From a checkpoint of a small mixture-of-experts model trained on Wikipedia.
Size: 9 layers, width 384, vocabulary 51237, 122M parameters.
Experts: 64 experts in each of 8 layers, a sigmoid router.
Training: a variant of Adam for the experts, 740M tokens, 2739 steps.
Below are experts of layer 5 (counted from 0) of a mixture-of-experts language model. Rows are named down (a neuron's output weights, with its number) and show model dimensions 336-383. Each number is 128 + 24 x the weight over its row's rms, rounded and kept within 0 to 255. Numbers have three digits each.
Before each expert's rows: "comes before" lists some tokens at least twice as common just after its tokens as in all text. This comes from a sample of Wikipedia text that the model never trained on. Tokens count by the router's weight.

# expert 42
comes before: "\n", " The", " He", " In", " It", " She"
down0:088118125154133133106122144147134127129109138165126126118096094136121129124148166133175140096131101120159084135150095164060111092097129082151130
down1:173190115135136104115129142123097135212129129084103169161131135156191127127110130117130132132142122173111172122111115090118148134141145194126142
down2:118097111135108125103127166158128127144131096115140124086128088109112130170115150140122175129095088127141107126086093148147143131108145128150127
down3:147108105117154115143140089146124111128163143143143116144087125170139156130088157118162135184150148122130149102139159124096096150173137138098116
down4:126127163108110142111141113146112094112158152080133113164141106149127100117099165131142126136183187122143117090110127156107147142199094171113158
down5:132113164146134162142140067095121086151151111106107093162132106097144114132108124130106128138092130130140124149098130116066128090106123111123123
down6:131135092150146140123149138134123076112094119143151116127128119088127161123140120119159134123117157113094157083133134132164128124145125151084139
down7:130088105134123136080133151156109161091121137127118120116134113200124173139151086135115162100129075104102140145112124121141117105154128172124169
down8:125118098097126100107136136119113161114125134146116103122127097088160138092117123137102108134134101109120099110150082101092170154107123131133145
down9:127091094126132141131172076164137116115100140142099079113120172073135153152100121129125152118130120099163082130119139116109141113133128125158151
down10:138117134153110141094152086159156097134127108140158091151160156106145160130092145127121135090143122113161147129095124118153112133100144067103155
down11:115109094126140145119154099112126158133074109156115104094107128169145156146134151137127164142170136083147122134097119095120109079105104116130121
down12:095124184089116138154100101147158104121152133153118091136122154149123119151121158141098113160154121086170127098133159132139129178174114123089135
down13:122108127119123152159139165113138108132146138112144094101107132132100137116106164165141144144143097101098145109065120121135179103151093143159133
down14:133150130147142110111111141095132135079127116179106121114115142102139181111125128110097139138137142148128139131111117152158129093099118114110099
down15:147167167128184160131159147139139113196120096130137123136144085179140101136144136138121104135091122126101142135079125146137145150111110152123140
down16:184145136124127130117162150098116132132171133157131128116118126116130127140141141142098125128165098168130149119116138120106106137091158131161154
down17:076131072162141135122144088136124124124138124125135106148139094148143106147125119132135141131126108126136160117129152180162083152113135127151116
down18:148128128103087122130140126137094114138189146083147154115136103175129133117107126123135129144128135082130111141110104151151128154161168190104125
down19:150169148142112120137136136085129145118135127131117143137111160130146118097127133138136125122111078140079148174142151095124103145155129119138150
down20:140073086134122137156089172176162102099099121142138123101106158103094114101084137116105136102119125112152137097133138120112155140095110099152139
down21:152082126126125119151090090176131132120154135131150143126094121147087155170120129122100118170144135132109153126107158128155121158142143140120140
down22:106170111099128115141112130098112115135165131122131111120127147103194106133122133110117114135140133142183143089119157156136089135123119104144121
down23:124140131115137154100148094136139158132098134103109125128130106138147082078185105132102157094153123112170119136156149157166143137149137142072122
down24:106108131143118122100119116118128127117165142128141094140139105117112149142140125126119116126132154120144133170110142155130082149163140134120091
down25:116129139162154131151125166173129130146174130130148171093099131083127113110106155154139144167125103139144101132144105123124125096137095105124125
down26:139096137137137105102139126126117124154147107141094140083109141146129157135107159085145174159160128158185133126113101127121100091107131118150117
down27:196149158099130158157142155093095091140135143073124137165163131134115132123129123116156077158142120151102156156102133147111163119111107161153150
down28:160112112133134154180165125121101141100122123095152119135131098077135145128094130148116170172083152159134095136167125125130142128106132097093140
down29:126119145100097165156112190157126122098159121123138144067105121157135123120131145133151144124138134141137174131114114135166158165169142167064146
down30:126095140134120118118129058095153116161100113142145100104089082114104128127141143143146164164135105120100111116139138105096124126148160124125148

# expert 13
comes before: " |", " –", "),", " (aged", " (age", "\n "
down0:137113119139187149129100093177116122145136109129102091109113145115162106142101125170127165157110125103134134143142167146141134149127125138140125
down1:083088168117145138154145077129149119126132076174113127144124146115082136155152161132100130087164132139153127069136131086124118156108128102090144
down2:147152110113136092131124130072089122183104163145149137159097141172096170081130134123116133146077088139117125101139142135093135162123153127140193
down3:119149106132113149140138172181111155139124145131115071120135130159119096187110151121151087164098134182106087126116119169108144130153147121143137
down4:140154148110107131174109100086144115155150141104160146134134144116138117117102155112140139120120134132109131122129153169085170162136082161131158
down5:099137093194107076138061146099151100142122166137133147114151125098105132133122133171123145119134156097115120101155106107092154156143129106129134
down6:132087081089161135130121111164125147133147131158094138106124133124124143140106139128110130123149176120113132111127130190166147122075100116142096
down7:114095093125150132102121074170174132065126122154144127108140080123133150152119089156118106102143118132137157102163115099149132158124123150078108
down8:133081143127113106111146111095091166117124156145154117116135122126118101135124130115116129143144134168137090112130147121089090125150115091129120
down9:139132118137149155099111156120153122081102083189139108098153091115164104089125132152116149169118129130098146134131092133100121120076094113142114
down10:138171144130118120108129144123118105142091180084128102130124129136114105102118183104130116131085131155138111104118150142109150087144154113099133
down11:132072098065112106100110115149118110118132111137108088106106130123126138146109137089114165118119114130165157133152113125106130078083130131141131
down12:173155090097079084118092131126128116144151154108106130118131127116109169109157113148172134130124101124155105135126124149135112131140160175122123
down13:122072122160105136126165173137157098139135105112090134140139138112124100132127162133158120155115157114136140060101123119170143131134147169152123
down14:115081147139122115139116108117124135148147075132122128130123151131125142146102144141137128129140172126155143166142102168127125109164096107121066
down15:146128164182140150099099154084125117105123153145127110128127105119147121111152176152148124145162072126120117109125168125136143135136118101097156
down16:144131114170119110116125102133154121140151084138128146142120112099150085135086130117113158134142104091132140144083115090137133123156106131138141
down17:100105121139152120162132104122146150138108134157112129136105136134143122178123104166110148099113147095138103127162133099118127140132078115096128
down18:109131147114168127119105122134105117097126145142122144094144159119134151120117121110110126119161119094122141132129104117134150104133103164110127
down19:139129119142128111130132180127113116198164110135133110123115122132083102116102192107124139134093143166124120142070106160144126175163103155111120
down20:148150172124127134138130158122147129116132104137174111138136116147161077125127112142082135113105144133140120170098137067129118132163099144114112
down21:096147112111136130141149118082183162125128185100165155156170094115147124166162127149132114141127110129121093105116128115122128093100103136121154
down22:113140125101124118115089154146123139101141180115114104148127113138117138123101153125128143110134152170148114119126122186082141172159166130118123
down23:126118137138123104162127145159135103122122144148143104113165104150129120079133122153115134083160152131133141083144116126116144114119102126101134
down24:115129117162120118128140157089117126145089137095125154136125122118098110113139120094140140118130153144147108133139186077111118160134146109117177
down25:171168133124160060106133152112135131131111180092099120083118147099158150154113186106123115147055107128130101135096158141111146156151119141151174
down26:159122112214135123111144088143124108161137099120113102137083152128129153135086126123074135116120103121140100139117119097167112139132181120138167
down27:176157119157115139128136135087120096134171120123151109159123109145105117168132167127092118136140154140111108090106139123114140117141121130155130
down28:153101152116168138156141136169140111165122181099132126133167133084127120122128115126168075145134124161120082120144129156101144159163162145147141
down29:146166127136119129128136120119124145109108128127146137100086106152129089100111152170121113113114130131142098118158158105164122115066086124065134
down30:104134135112123111158150074140113157117149100125135156133134147154139097145119139145116157152125147098100130131091097143136133165135070181148128

# expert 46
comes before: "|", " ", "==", "In", "The", "==="
down0:134153109113126086135154131178165131158180137132127126134126133151133103139111108096107115093138153150133118120125142127115145124137132134065140
down1:135146141109110118146145155104063128106088108144130132180092100141135136106164146133137105125130109098145072095121096170120086147137179130126135
down2:106098110168149114096127136148129091139105151115065099119159146112134144153132094122125139143163116147149111143125118079139155155128146095193176
down3:110151100091087102162136144125124155121110132120147142061124123154073126135064099125120158104147144140136131119103154130101146132122115151108108
down4:140129171094119121094144125156162123101117118100120168129120137091100131160133137145105132056089134097097116148187112107116130107116111144116123
down5:121099152115160155143191157114132135119128141109107077143136149126127132138133099121110172087158130160095099142153152119106098138143136130116149
down6:174132130118166146105147142139123123138131134107118103094107118091143104128114170123081139141147149119154132100167096090120142130156059119092146
down7:137105089101118136165136118067085115145119119097102179137111156119121130100102145146118071183133141135143109128142130143119135110124128094123120
down8:089114100126125135139134112160166178109140158148131128096142140123129144158119099094091133162182156130128140127171098114113115108110111085089136
down9:107130049131119101164069099124131123126150129131137148133142190140130163112129145141095100168133103152108130140141146131145143120122099109166119
down10:174153144182153093118138104150096164159138115145144122104110073146110141092142147095152140184094116117146174115134117135116114102125139149076122
down11:079105072116065104119115150144117146076134097119123159134136177113130166132124105143102131119127060124119151137122125132167155121165113146181110
down12:146153140156150159148145112111139124158105158146156165077142097097128166162104162126117121120165132079135091163156113112132155117138140134131077
down13:130135151141147103105118142109196090168162145082113111107148190123103119141093135123136106106139127136157118111134143124181120099107129141124124
down14:167121082131143135135112140156154165174106143138159127133140143126143125129146112131119146188130130135157099114109100134139134117136132133124131
down15:109103101113128145114111102116102148134146100148130140136114138082146151124134126100139116154124138145163133131173121123172114108132116120136145
down16:153123227106165156104155124159144125123142135175137069147105114113118143160113087125151156097142163125137107138093143133112104105137127123113123
down17:152122111135083122117109156133096130092108084113099164108127123109187122112124156149138146129072124123160159086085177168124135145152165135136123
down18:108138147140185109110111110136159111141140127131147135073108125116102111099126150137126109134138153123146117129118115119140144123126099128097107
down19:119128155154139112133122145131121121135121113130094136124063115082127140107115170160133155116156114110087159150112111153087126130128148135087112
down20:122132162157148125126129137124163115174121119148111107139158073118128126149114136149128111105110124079135111141143114131084175100115143127124097
down21:133111112113092138162106132138144148128126131107156142132137118183137107141144124136116134138096077149117142140117105161128117142120132161167120
down22:120176134152150141150123113157151151097160153144116110101114095122116111132118146151167144155149087143149103132134144161076139156121083112105107
down23:136093192145136140090141116161153122093179096131109128100124120099099147138113073123102152104137134109132112133119104130152111092131088115122042
down24:129134159117136148123134117109175111123096161109123164117104137156146135173126071094139110101122154114148101152142137107113150096103129108104145
down25:153127114140108104133134169117114158109131140129164140112150165167152106102123147127116116100100128119120103105130103123118131142179095169133112
down26:165100131159163180106086077181177103149141148140138117128147112145118137127119150127136107167123148142097138147138117101134141103099093141144144
down27:113058126098108127124128122156127130151114152153140116126131173158096116099091165129142107128117138132114115103144115146158143122137105106106127
down28:092144115142185124097088132120150093123154135113121131110085123105122132109157163174115125123149115086110137128184119137127140124132110110122136
down29:108129139140141110154116132098109124116099101168135125127131151119130149135121188123083145101088108088126149136168117186093170130172143118118131
down30:129120083131126187164147163172143143106119105109118138125144089116134168119119134128135154157169112130143145158096163185143121118145175171146117

# expert 11
comes before: "\n", " ==", "===", "==", " ===", "The"
down0:118101146136121108107115145103085147136092114161058139143107100089139105122109136100155108093110169066141117166135168127121106093149103110114126
down1:110136137129156132125110122130116109143100129134100175114149156099141112129157101118122133138108112153175126139134115139119137114105116122188139
down2:110158143146129117127132108097109116115101126156148148138132172131134112158164144144092127113135163118111120169158117097111115113145131150136140
down3:109144132127161110180140103150130108124109188132114144118133127159138166105108080145124120204155136141099131126122143088143150182138143126128142
down4:102132139137167117131139106127134138127093108115118165131112084104152140101152121156124109151138116141141111133146135142134141151158113069115126
down5:126166121118121080148095154139127077162092172155130117173117106120170155132144139140159113146090082145103125125085133110083133104121163132120144
down6:127141121131122122113148123100168130129131141157090146090145128093115082169137097066118102094116103117126107125112142161147111084123140124142135
down7:110137122159081153134087110143132108129121119128102094127156107095113120105141117107101114112187167125086103111128113146150129124108095151169103
down8:109120112127177157133123133088159107104147129135150119105111163129130152109115148119150130079135092116103119114109115143085121122124135129085104
down9:130129116081148137150131125120129132127123145133129161131118137135128126098126133177099088134139156159139192168160141115145152128119139109147130
down10:125083122171075157089184144081156116103118124106112072147115133161096126154109151109124171111116109112097109092112137149098090099128118091134135
down11:141134143117103114107145096130088108146130176096125106154137137147126110178117104098117128099166145137120128125133181171180162109129107152106121
down12:162144127136115095146118139127131110156157134095135133171105159053111148162105166155135103144156126131097119140129112077159155129163116155161155
down13:134113147102154124143147130119138088140101152116115147100103085149108126121105058119137152147121101130155105151114121072099128104113105094154139
down14:127144118137158139116104132135112145108102117097118125094112140163129155120137091123117121105148136123196140153098143111154149109111100129136107
down15:136125147123134123167120155125118126128091132145142159179126166144150152124171145147136105132092089132091160159138127182156114145137121152123180
down16:075122150138140093087125123126164094133104137128093093161133093142141108091137146133127128097165108088134135140139155109150090107117155115116091
down17:120157182170128100076111138153125140129165119175113120137129118150139121156133101141116091171084160125120116137141137100104064074096133130125172
down18:133126138129124152130169121135134170109111125138159117144098161133139117108141114139116139139133159196155143087148148138135124163163146103087141
down19:150141116090097112125152147131144112103194150114114074133135132142116106137084142149066128102099146145126149153103124130155163101112130134147167
down20:117117113115135100108094126087120160133107134133098128099146135125108115128135143128103135132145145112097126130089113159122114150100133094136078
down21:170116137090158145145113130115092120132144149130149143117097122145122133118080109145140134103116115098149143128132143125132161126166083127100200
down22:106136107148125139115110147139111113122097147123123134100077164124135113140120138145083118124153178101156114079132148136107136153163106129143107
down23:127090103167118122130133130115184141150122155139092138105165144091141119127134140072119096106140146142078099153190125144125183102104136114143128
down24:134157125114139132115078120086101136124114155138100156120161141130148129150151072099107121105158114103146070156119150139126111103085115096154133
down25:136159141157095116123115133112157097179100110144128149138116128099135123124102154169128152086124120113114140131161123140145137125134119174153140
down26:126150131128138134110112147114146129098173130082091144116109144164139127152110139181104131104119164108145176157172124047114160123123082131134115
down27:150112131149114113122116065142128111134109153092122104091140073133136138139120103123138144127133125123129125136141097124155150119148093131162143
down28:164121108093129135111093145121143083088120143116115146122104122116104107084127104146106117108170130165134147169088159114083093161170113130132114
down29:097092110075142125148150150133148117133099134112128117097111163129139143135096134074131137177129135105101128121109109149131159111150123139152137
down30:128088120102121128148154122118142172139179127130113157107158097161156088118112111121115121115082148097120127140153154173136137111105112157141122

# expert 30
comes before: "-", "\n", " Born:", " -", " List", " •"
down0:079154105122158086125130067126105116153146145121163106151087133074133132136149109105114131156131156159135118126101139131151128146142133151147125
down1:153132145182142099115121137154142100120138127126136161121170096134106118104147085152154117096124103150114139126177117143096127128132088156132131
down2:139153110153128083116135148079101114146117132089148139122103139150124144105125156152136093118113101099147122130120110125160144104085124121152168
down3:138136107089145159133079136123126147107133107101132107106129110132121155118099111136095138120133116101112152134125120152138152110113109135118094
down4:144145119166131130143168068141139105120133115183152116132125132129108167112097136114137101154155137159149143135097107147120122121138151143177121
down5:111140139100105135173155090103156122123159148128107129147136125089126110130139114092138115116090137114126121114128112110119151157109121169142114
down6:113161129169136107108117110119140127141145094128140113118114097120108114154145130137127100144128139122123126126118122099131147136105135150138120
down7:121096186177155121124134106141127121141076145118142134171130115128146127103151137110156123130119124124154101134136141124132095173139141149126169
down8:086133140101093113131176104143132113127126114144135140188094144138123117135118101101111127136077130108138122115159109122092139138106155154147102
down9:140141141121136116106088160164095139126120106147119157146164107124129143142122121115091127119130091125143113129160112151130090109157130128147114
down10:109088150121120105124155145163114121126103131142119116117135133167113091164159147095122067155177126129122157119101109148104119123165148133126090
down11:109124116164102155108103142160152136115118114121120131133122111130117108123169161127118140083131107115105110174152153127161103088159138132155149
down12:167117143132092116114167143101141144133183137124140101139161084118122132125144126147161163111142148137143140106124130150200090135096117056074114
down13:115096072123124116133119106171138149107101133127144140131112132111124118139138129101129161172101142132149119154128135139140148128145116159140117
down14:132125102139150151161124106113099115133142149144121137102137099146146107162114130091161140133113076112156154129084094106133123119124124098160123
down15:118136137121158131152173094117124128125143123089125118126112122137137176112114165086140104152135149135107109063129080103112174129103096104123144
down16:137089111118112152099139146163121189120098106181135128122126086112147131170093117145126143124124088092134155150131093135149088115175152105114091
down17:143166146131189122114108149113099091158123152145138148118116143055124152156135143131133113163111131149145156128139172133137085135133086109143125
down18:132124083196145136134117125123144113099127160101100131116139153129130163145100139128121148138128091155111156163093149140152117097153129059155147
down19:135106116108100122124118114121151153132178158090113121096128138178127100132111156112143171168080101132156134095128162128118132144154082138071151
down20:099125152205121106100115106134156087110123137114072126129118117125123124119112152141082156092150160138102161164127137116097143089139153103109173
down21:085062143179082139120133127114120097104116091160139125116127128106087144127141146087160090065202125130105093119097117109142127145202173074133132
down22:094129149094133125137112114110097115125144143137172125144145141109161120138124099177126156124130120164122125134126151154143235160092166107141139
down23:146121115158122116108116143102117127120140141103120147119107134162095141124100155153104116141111122133123139078073131187083168128148167150113134
down24:140113204101089078096114095127153102111133121162121108154163111119132122155122095127136112131131157138113126129118109096136131146127128097094114
down25:176113128135120157140120166115108141122089150125114143183150166175143161114160123102149092107134099145150094135150114157161136129149150120131144
down26:197167150206157117094122166156126097177119151172134127105176122148132122101105109125138121164163130098124201081129129129127116090107102140087115
down27:106100088116141129117125127131149133099143102095116104123141118122134101116119126177098137112106164146112125133144103102142155127128106155127178
down28:141105115098097118092101124123140127149128100163112124114128110120143121077116087120155180120172167135116141089124110096130133121107119160147162
down29:139141115138168139114168123119144117174139095130139182109153118139171141124125121140125102128119123092121137144075059124126181097126163179186116
down30:132104123101101128126117121175121104138145121116147110130186146136153142115110121152145134145131141185090124106112130125134155145159114136116103

# expert 45
comes before: " the", " a", " his", " an", " her", " its"
down0:111125108123088119120161109149133143139147141124184148130110123128087121145106110103139117106128143112139116144124128158112120121100132123132106
down1:107149129131145098143104140102138167082140112106111114110108111121142122104116118157083125126090156124142200127098120136139171082141116094105106
down2:128119115138140162121136147153137133113117123099136102084137151135092139120127140162115126149112143138139135153091111117133087072122128092120145
down3:144095117127121139109186187128129125123107129111115109186119127114149146114152130129150139112141111159146114130132123142075102111099153130117119
down4:143155107166137147147136172146156130139113145166152118107124161133126151140120127161128115103117119090119112122114104157118102115131169136115169
down5:146109121115145158109149140163116111095128124123106103156113134127134115134123117192125090108099163146115132137093134152120134107117164113142174
down6:123163122141122131126159135122144128168139115120161163136129100125152148155127183135128104113130119099133118158124085138137104125087128152148128
down7:163150146092122107112106149091177115091154158105135137141147131134141128112096140122119098119142153134134117152146105108131121143139114146097139
down8:143127107110129148167172123130153087113203144125110129136108099182145075144146157169185140139140166136127114120121149114111128121111119139098164
down9:116166115145155124129131105114132121136119145138114131159131099151080128141101127163123127142104120114125115161141124150137148098095113115129150
down10:129087104118133109098128103117133104140130088149111145128132133115133130134150119062122159142126134130140128133113136154091162130115129120174145
down11:120132122146088142129103123145120187111165107122144151124111158115117187101143126097171180126134114166148158104139110129143119151124134146108107
down12:193170112129114165132154161145112112118102125132155074094125161147086170117108137133141132134130117111118121076113168089124145161107162169119165
down13:124147119160134112134155099120107131142133113129130161122129137086113115138093158145072194089138105157141114163132118124120152113097140073164154
down14:107100105149159100122099124150117117115134128123104093147127161163097121159142086124124110128153149124114134131147098179154134149116117124124115
down15:098129084066087141143104124109114176109133123108132101097123138169101155132115132136121121153132108168091120087113131149171154162112093159138113
down16:133118120163152145143128108121102085109101140134176151101177130116138137124108135168111134111113101145104141126126133150109116095132126101123104
down17:160119131104166122132128098115118121106094103104157145109147120134142104116134130129103104120109123141155136181131134080131126114132114129136114
down18:122124064109087115130142148145122118147166097124104150155152103118127139099132117154187107094151114138102122083166118127134127161180104114118129
down19:095106102125089126117129153146118117114168109110106147079163127096130098156103139093124157105130138131120150111138137097161143121138122129117159
down20:147096154143108135111108164147096135124122145086092103108136169069141140127101129091149155144141193137157135119113149109146102161136126121136111
down21:140096140110125161126180117135144062108100119131114129142123147183173163135103122177117109172098139161148129163099136119116107097116139095111146
down22:135118148129108132133173145123113105144115088149099123129129102093176131154099144157127135152135198108166109172093140131105146135096134118146103
down23:141133141130143176128117117131115080163108117140161135113119125132123141067111114155156111153116119132148159152160132097118111112128115134135104
down24:110133148134109138133166139107145171163117101145132137122129129128139143060137170165134095115126139148085092151125112116167095156122153171102154
down25:121105173117119099099125131122117149124097126120110129120097111156136118092111118118135150138125153141126128123122162093118112098136113145114089
down26:149141119114091106118145148130123105155117129106143121109127107118125146098135143119140103128115140130155113130125137092155108136143138150119135
down27:102126138166130126090153089158124128099131127139187135144110160136146125093115149098068104129118153145132174135134121142141123179140160136169140
down28:120108122098148163110115119133133150141130118117131146122140127144137123139145129101119110118129117124089117123130112136113134101122165102153123
down29:122138143146147134096103109119128114142144146144174166120179102103179140159128132122110121108122120122150151124114149100133114146128168092125115
down30:153112108158115132126092159093165147179138116119101149078093147098152145114138147083136121132120096122128126142168144123131111141114114125132146

# expert 32
comes before: " and", " in", " of", " he", " but", " were"
down0:076085124136162105101124154131134122085143129160147129122124127121086164147123151110128149111150143126133110139134113135150109143145156136137114
down1:084117098138080122079088151150146122129160136110105139111124129124128104125156123168120114080166123145102120126111130128130119113122104134119115
down2:099101114112140113135145121143161166121116113143129123126124135125080115116129154148100151134143112117104097127150088147132124120079128143134123
down3:120122122129097099099133104127117138144102165138143059128108112103125124149183120181142183142092143103131130104112110108111105101132056139164115
down4:123145130162133138084143130123143126121157160128155117118131112117151128102173148158120126110121100150139137116140109103103168108108091109126137
down5:125126126161140109121126137130160074157146142110114092145123131149139125146120166140127104136122139153143139142113150118161130097175176102101151
down6:113090148126084106134127107154098128119120139144132171111105080201095152109123157071140150130142124090129111122146171101140110147158115125109139
down7:149094149138133133130117122141105128101137062107135158144099149170102098140119102108145119141131101136155161130152118132139156162136148112105176
down8:097109132136089130112124126129124121098106116091132107141123114156113106159114087151128154175102123143139109138149121119075159102131117100146139
down9:134125117122175133138147100143176102128129127135135147118153148108128121117149116088141129132123133095146146126143115134119126171185136113142166
down10:076130124172145129104110113166142186103159134139125136136128129114107099090129116189158117144116114147146118085146071127152117071149139078144130
down11:154165134153080122100168100182129130097153128128147166197111086119179121125118152091128074168125122110101144141129136137107173105158149109141147
down12:123128165115126130156116100116151130095154100124094119123117094145114118155089123142116144170073111108147158132160161147119131110126127127153156
down13:132173119106124163141173098084150128143177123082119173115165126146158131118124108116139073104137134136173150137132141140156115144135131132130099
down14:129122128153114127151102136150158119151116109124093135142119137181149135128069123114104162115122108085105138117153131154123115149112129104159127
down15:103128094083118151115159163126140123160141112147087088154120127128080104143118140152128149132115116131109115112119092134117104132107148104131136
down16:174092123120136136109138210123114110124123165137141126118145065077133137160150112140118081119104120140121099124093121154114127147155142130089103
down17:153164154106150142106140124149129135151110107126178133123119119134182136116168170129126106062120162142096105144116103105086103121099143113138140
down18:096172066138103103152160108109143136140150070141115103124128094161136110125121166141138127139112158162098166115107088146122146126121120196141138
down19:104086112122145121128132146183146139138100136121098120106125125142109160140143109137134152154159100122086132117167112095168114185158120141144126
down20:134099128105109122126152172133137133096132121067103142123158142131147116148141134084142134161130142127163117116124142125125113172145176128154128
down21:121115098095128138155148132156133133146119122134118129119139121087123156122167139128152137133109118118074126090119107125117106204141107168184108
down22:120127140133127144141121103137153119111141098163130119122136090144097098102080144121118149171112119144130151168181143175150106162140165115123153
down23:106155113141108087136147084145130108104156172142164081154134097134112107134091136125095139105140157118121137100113102104121127106175146129171110
down24:113151134148102142143162169155121114124094140086119157116157120142134130118136102153116133096139094129081138104116126117097143126137120151120166
down25:127098112126148139124122116148160132108132132134137133139136099131120076146098122156061166169128105134098117117158105147123135161146117120167119
down26:111148171139099152165161147118090138149083140111112143130110160137095107113104114127137103111160144170120133144142121068129136105143103152076161
down27:136108113084091090115088078134113141116115095106124106132122101125164142102144105097105146140113117163111129111171082134110118116174085134133127
down28:080147120123123125183159113131154068062144069160148156097101138140121118147079128126132099148123103107101147159137154123152148156141143141120115
down29:135157147154118121131138139123109123124156111103154129175134107135120135140081129150109051096081154129111152153104122139114128139123126139119147
down30:174138117121122147179137144137112153138104192108166094126144175146143141127116098135120145154110182110106127095110148107143125128171131172151120

# expert 15
comes before: "|", " ", "-", " 0", " well", " 1"
down0:127160115114077099122144111107135154154107143116099155175124121103158100122115198109139141098113123131128107127114141095116100136105115138162137
down1:146130140133142084146107191136122169108140102123145147086135132132148138131094127141124154119114102109087129169105114116089147111117129149139124
down2:129111144159111121144168104147134135141130130164157086148154122104160147108153092156126117126102098160098128135156117133183145135142126123150114
down3:162134154108137138139132116152079119121147127072098099107170109106113145077144148157125054104135140143125119132090137174106118096099106143137098
down4:150101129117118125142127113093121140122141134120180157167167159107127134122183129103134091156168111163125148167176099119117097110128130103166140
down5:083120123129113122127111097115148088134134111124101150109109185105112121144166117131097091118123217154115100130153138162138109087118123108126110
down6:124092144110154117103116134092116107130127131122139125108128138124154124156116090130144135105097085132134152148121147094126175134104180113157101
down7:092114164104129153114123151157162148120104147109111115141109142135120116084168119163129154153099098161122117082104108115126077145138124149093151
down8:133136138186144113146132186105129123144127090155094120086139105120152129143119151099140110140151113112149096130117129132144127118161133108133115
down9:142154108126123127095106160129133115109127147101150094159144123095141133176111109162140122049154165120177162130167160127144117107140115161134139
down10:151135145142112167116144123155116117129093138131116120151148149117097141168150156111140133165151092134119146101104145183134133109168111137144098
down11:121167105107109093154123163102119139130143161137092169110114082171117124121107138128154142114119083123133115125105151126121112101116107131093154
down12:088133154126095112110109098121099104091135112163077120131124157130158119176176115102123140096163085137156113135172155107078135095129126094090088
down13:164084165139131129133136142091127131099154106105104169135118087084139129134131131107104138093144161076104109129174106157088091134094137114107114
down14:188112148148115134128169080156128192170132114127169088105064116140130148181092088083092130105113180135141149150145113073147110118155118152135133
down15:118135131099108127128105095190142137099090144146136113116129116130101164124171067157118159122138138154175130121079165171137093103172159112089128
down16:155159137130123155134157150134118122146163133150174179159161088110125109143124131106130105118131098097119155140118117125084101131126192160104168
down17:130140167121110118137111139109132139131120140112173139144133107105124101115124140129138160138113150120114112120152127106133130128117092173163083
down18:136111120123113101135152115128062162134126110119072086115130120124097111115125071114118153137146104135101106110131081121104146164159142114136115
down19:138130099120102138146088143096098099129162089150130108093143137082098128124084111128110132111123094131156144142167181109160095159103173124137138
down20:155119127136130091127137106127125160188125096157138124117157117164129127131159113098081099052140147102138136136113129097139121172110162156162114
down21:135125129112148146114142122114119110145109137081106149119116122089133123135151113133092086127159121170113154122126148102086114115113116133120154
down22:130135136135113121139122127141129115133132137073119119149148132115087096122109113106195161142109137110117155104102135117163130147115115144095162
down23:147118148097132113136151147184131155132148121127127118120122118138127110164166125144162166156124134124124101123098129135185073132130158173213155
down24:114136127089137159150157142171102110131134113155120135120141166099137137116139163145115167120160102103143122151145129093139123143158130166116136
down25:158100125136078152116134135108117168131098095108147122139168124171107119134143136122128115147105128143116144121141109094147108100116160154156175
down26:107134152133138142162137102101147104070146096147107129128116134126134125130148088107109114179149107156134112129172079173125121138171108115129062
down27:177142116125134116125079136105125164145120125108119119138103112094106136127119090129139143152142114123150125096112150117174087120154139143131144
down28:132164119174136087144143096118128132123177131164134120137140154140150153135142151141123161116157111147138095123118148126113155111121134114103095
down29:117138136121154158117127119117131138112119169084117137176149122116124112123136145137147135119185082111097110156122105181128155177108165087052130
down30:096153109085158124128095143085106138106147112084105175161102118147142100136112115115099145077157126108107146156145125137087112125156162139082136